Experts of a small language model: 28.4M parameters, a variant of SOAP for the experts.
Below are experts of layer 11 (counted from 0) of a mixture-of-experts language model. Rows are named gate (a neuron's input weights, with its number), up (a neuron's input weights, with its number) and show model dimensions 0-191. Each number is 500 + 25 x the weight over its row's rms, rounded and kept within 0 to 999. Numbers have three digits each.
Before each expert's rows: a language model's description of what the expert responds to; "gets" lists some tokens that make up at least twice as much of what it gets as of all text. This comes from a sample of Wikipedia text that the model never trained on. Tokens count by the router's weight.

# expert 21
What it handles: Adverbs, plural and superlative endings and some prepositions that end or link phrases, such as such, been, least, respectively, years, Caps.
gets: "s", " of", "ed", " in", "ing", " for"
gate0:504552525508474527464498510477540478515508516513457526486491495512547502493531512494545477518462501490540480507497504469546533480535509486501505476506508545524460539514510493525548494452509450481466483501490481545508480527548495477543482498448439479488509491491505482467475507506511476484536498455503506524498530492475514529463504504544482527491510469508462533518510470461467440492526527468505506551491488487545491524525454480532482502499484471506474501502498514507489492524471485479532477504508492522490535526514521519520472505536454567487490501532514494490512479499487517504
up0:498540518502478510473485510476535486506514514508458510472490478504541486476515507496538483506472505491537477513514506485544519468525518501507507479495504541529476527524516499511550509447504446492455477509483491536507498527548493501546497508460458498496525490500508486476483492515511501501534502462506509524495515497467516532467502516552487530489502469508439548529524455463467451481526524488504525550500496500540490531510437482530476501490475477512472496505489512505486485530461480485521472518493505526495543516521525528535467512537460588498478513528513473503515469517490519510

# expert 27
What it handles: Heading equals signs, infobox label colons such as Born:, sentence periods and commas, and the after prepositions.
gets: " |", " the", ",", ".", "|", ":"
gate0:494511480545466477515500514501481444518498514513488532483498458548457519489488474479497532470497516514469512513494461461493509523511481495501489522461494531494491490467512516527495494517465461542473522497502476513478504501461494518522472526510495476484478511524498509541501490471485483450489483517546474476515503479473469501484469492447503494497462456456455498497428493480465505518546512450497487474504540528491496486465469482524465472512526526500507515447452537541501489468486486502509531504506465524535487506548490497512488527517501488476506450521531520513521449517549510484
up0:490509483550461477510501525504481452523505513510489528482508457545453521485482464479494538475497517507466519516500459456492512526509473496498486527466497526489490489467521519521489498517462454545469526497496473512479500496459485510530464532507497484479472509536490516539516483475480485449497482513532472486510502487476467498487468489456506494503462459466448497492428491486477494520553504448497488475510537513496505484475477484515469468505529529490505514444458534546502495470483486504506532502512470520535491502549500499506485529519497498479504460509531522513522458527550503478

# expert 34
What it handles: Later digits of years, ages, heights and reference numbers in infoboxes and tables, plus units like ft, km, kg, such as "(age 42)".
gets: "0", "3", "4", "5", "6", "7"
gate0:572495497519473533531493482491497523505489504486472473474480500505521495540487463488502537483494479529536514475506478477502489507508480455482476508502506481540524536503513481504488543528532499499468445454532520496515504481511463506458499516479541510491479500452498511470499479502517515490491504481513495505468502538565509565526486498531516531506493536523511508476457465455482545498512546490464495557491466520520475482493495503453509467503473523502464518451501538557506491472516485524486490498498502527526481448528524502499489477538493524491467481502481457489533542490514512473
up0:584502501500470535520492501477492508497475502503458484494518509525519505519489451480496541474500460528538496475509460483495502504502479451477487518507502496538537536496493479515495534558525517489490443455547512501500509490525469497471504512495550498513477486466516517469501483484519520492477502480514498515471515540523503527519482478537520523481488529534500498459456482470486543496536537509472493559468467538526457485525500530471495487492473521489485488468485523529537478460509479539497485501494514541523478454526496502509500499543464514481473478512480440502527528481521509486

# expert 3
What it handles: Prepositions right after a verb or noun in narrative prose, such as in, of, on, through, during, against.
gets: " in", " of", "ed", " on", " at", " for"
gate0:502508498461520543502496480484499478518470538468518521515494478473468459531490509530507500474480533473548499475462480497554501489453451494510484516538462497509510505483481494496491504462511521493524493460481490512522519529511511492447513482459540522491462484522533545502513471483487540525502508511503518500515502530457481478509456559493474539476545443503477527498496436458516480496539483532510500519499518520511534508533485502493483514495525482527496525506483446491473499465548522503515490539470536508525497490476522495494521515518493547494475489464545517447479480474511498500
up0:498458502514488447497466491507486495523524501521525464506495505509541487533494485505494484500478503488502472488498514464495504475529461509490463464438504506542483463487499457480470471482491483508468507541500528475497521506522511480519479505512468446497504497497513500512519505463529454474490484500491514463448482500508520511503518483486488487530491491487503514484497527519504520475479493496465470560517470522510475499503493489544519555516441549475517519519543556505525482487461467498503512461472477515455544480468463475486481462479535480449473461485514541504504477466540474456

# expert 19
What it handles: Ordinal suffixes and unit symbols after digits, such as 62nd, km, %, plus pipe separators in sports standings tables.
gets: " |", "th", "0", "st", "t", "d"
gate0:510496517479415468497511555520501479538520482507491505482505520534540493485525521470538524518491493477490515437539490517529553514457489496516483515513518484501494538467492494502520514498477484480521549519429468477435490504488483534509522480510519491465472520495475508514484472567518503459500463536512495476532476520512481478490459455514520506466487549504511496467466500486501467471523539501507490530552516503533458477484505530504485484532498446486489502511490496520472493486490519528480513491479509518523515487477460498490515480504447534473519514512490495511467500500499519495
up0:492487536496414473488507548521499467529518501484520501488509493554528511487512525455511515498506497498478522438513492490500541519483471523484504510542534488511476530464502491493508504472470478506524536518421459467455523539470483522508508488507517482452489535495491500494478491551535496483493471515476482465504480537492508492504486445499513502502494531518514505465473510445490472481516568513461493513552514501526468487479515512516474490516489444500535509483503477512491499502492512535486494483502516487532514501480464501522514485522437543482499524518473461516498499500476514491

# expert 42
What it handles: Reporting and event verbs and their endings in prose, such as remarked, opined, began, announced, plus of, for, during, However.
gets: " of", "ed", " for", "ing", " to", " in"
gate0:511520557464489517499456502523489480454514516500526497490459497512531514496497488524485486468488466536470501457452462542457458487487480533505521508500502449532533503502531515456502530475494486521489468473473523485494499516514461492446510501483542496429530512465485490533499486472534473484518461467509463527519501493472530482502487515493495508494492489524489506506520528538483522513447494517515494498505461471442487485555487489528496509478529511481507464512481498515525517487563466491494519483459507461464498480524498521492536481512538501486524506501528519481491547481539511529
up0:502514489513544526512568505462469506556504453459487490492532546446509471475492490473514502522505518494491506533543485469515505520495526504487481494511494518492488527474477529512498478496513468516533518549492492504543494478471491489562489483492491498542482481511501478476451545527506524545508529525497530449499493484531462490531508475513536502499498533457498504455478488475478482497530481476465544485499532529575528490486524505474502490510465485467507503490491477528481489504507507472539467484546519545547491473494487499499497528500464513474518497465507502550493467504495498491

# expert 41
What it handles: Structural punctuation in tables and infoboxes: pipe cells, colons after field names, section equals signs, list dashes, such as Years:, Class:.
gets: " |", ":", "==", "-", ";", "|"
gate0:458445473516485481476523504511499520466543492508470511500469530493498451491520529471493465488506527519542528499483491518534519500466493446513536475512497496512488462540495483487523494516488454497461530488543491514490466505492500483471546478535536538528506472476503490542460472512563479488498448533504481524539508522487458476493513557454524480522492527541484484470503515487531525491537545462517476552498506469538488504524504545500518537458504498514500514468494498496519528524490528479500474499455476531484469486508525519491495523477499499518508506529535483492498494499520479474
up0:467455475507492486478519509513512508470529486519472527490470533503486446496524544470504470492505526523536518489463496528527523517465499454510541488517503496523498449537502491485536497518488454511458516488538481521515458497498515483481543473540538524531507480469498482537476478506572470497506459533496467523537497524486456468494523566463508485522493543542470480473500512492527515486534544465507477555488502465536472506505506540495516539455505491509488535487504490486503539514498531483518478506461460519488484493514515511500502520470490498512518512526530489497491493499512477485

# expert 23
What it handles: Pipe separators after numbers in results and statistics tables, plus sentence-ending periods, semicolons and line-start dashes in lists.
gets: " |", "|", ";", ".", ":", "-"
gate0:535513494566475511498500504441477531497522505549525476504476480501502500498504514510474483508510504475486482509483501517479461526503456494458532496490505464516518500490502544542512514534557481458487490515473510524460532522501469503505503531506492516483471544460471558492508502519561508501503484536519479511519494447470538473480495509489520455514477503527503511530521499541543566498516448517484508519478479495505454507470483498468496519516500521511563486479483559489498521519477481500553518463529531509497513519511502485502486499527530550531497502490485502486498516457488476519
up0:462486505446517484504501493569515479507484499441481516497528516510504498495498485492534517500485495529501516483519501479522540498502544500544470511515495532491474501508502442451501484469440509540509511481527483467540479487501536489481487466507510495514528461552519455496478499478447498502492518454477523498475525545534471527525495488513484535480520493479491501464470485448471446504488555482501478483535521502488545491525508496535518482482503479499464502516521442510497478493520506509446466551466469494495494494485507523489509498478473465477504495501520504511487479559513513478

# expert 11
What it handles: Space tokens just before a number, mostly years in birth dates and citations, such as "June 1970" and "(Holloway, 1976)".
gets: " ", "1", "–", "⁄", " Conservation", " Clade"
gate0:511521484447491440470491496536486487512514551481503501484515518521502490504469514554484477485508463516455526493506546454457497518481484495471474427521495484485497507487469507494439497502556539493498490539516546494504522518470549491493476481491511489529500515500518517481525538474481509421522500502503483494427474472475486505493488477503513473476494500522451497507487508499488503521501444485464481496475487512522496469474472505480504518514495525481539526502498478504490437476489538501523495478470501427498506490514523506467530514509497503514497493449528479519486499495512489473
up0:510506492447491437478476480524496490513518551489512503489520520503520496504484512551489470481505471518457524502484544452459494526484491501465471440506500488476501512483475497501436498507541533494493483544516539487501520526456544496494470475492508503527512510496517522484522531467483503408517509503491487508430480474483483497485488485498512467477490495521440494506497506504493493522496445482471475502482486512518503466472464518484500517522496521474528523507492474524490419480489540497528492475474500452501506478505528506475514514515503497507494502431518487525494491497519477473

# expert 6
What it handles: Past participles and place prepositions in descriptive prose, such as located, released, played, "in Leavenworth County", and infobox Location fields.
gets: "ed", " of", " St", "ing", " on", " to"
gate0:493479477533504535529525475493496501482525529473486535466544459539513504539501456518493506526521536512503488556478475487545522523485523493475519511504519522495531520459537485505497477500518464531458517539499508498546493468521528518518476474523510473457520495515518532483434515532506527449522494490531509485540496499524525519517499510499476493499526510498487498502528498535525592492486474531516470440485463518467491499510518484506520521487524509505525510518515513531487496481525485534525513508519473496496518510496523491471526488506480498500442525553508548503507481503430512489
up0:488491475532515545507511470506491506484525542473491512479510467551514495532516458518490508516498534511491491545475473489540511531495552483463517517513521505483526505464527475495485465511537465514450522514504516494551479475552536515498470473484496473440513492519503545490455512519497521470516500478530506488512504496529509521516490503502458495515533516472464526503516494533530589480496469531522472449497456519480481490501531493502510528483520506512507504531509511524475507488516492541520511484524480472503522512516504501471516482532489514506443517540513534489515475475422512497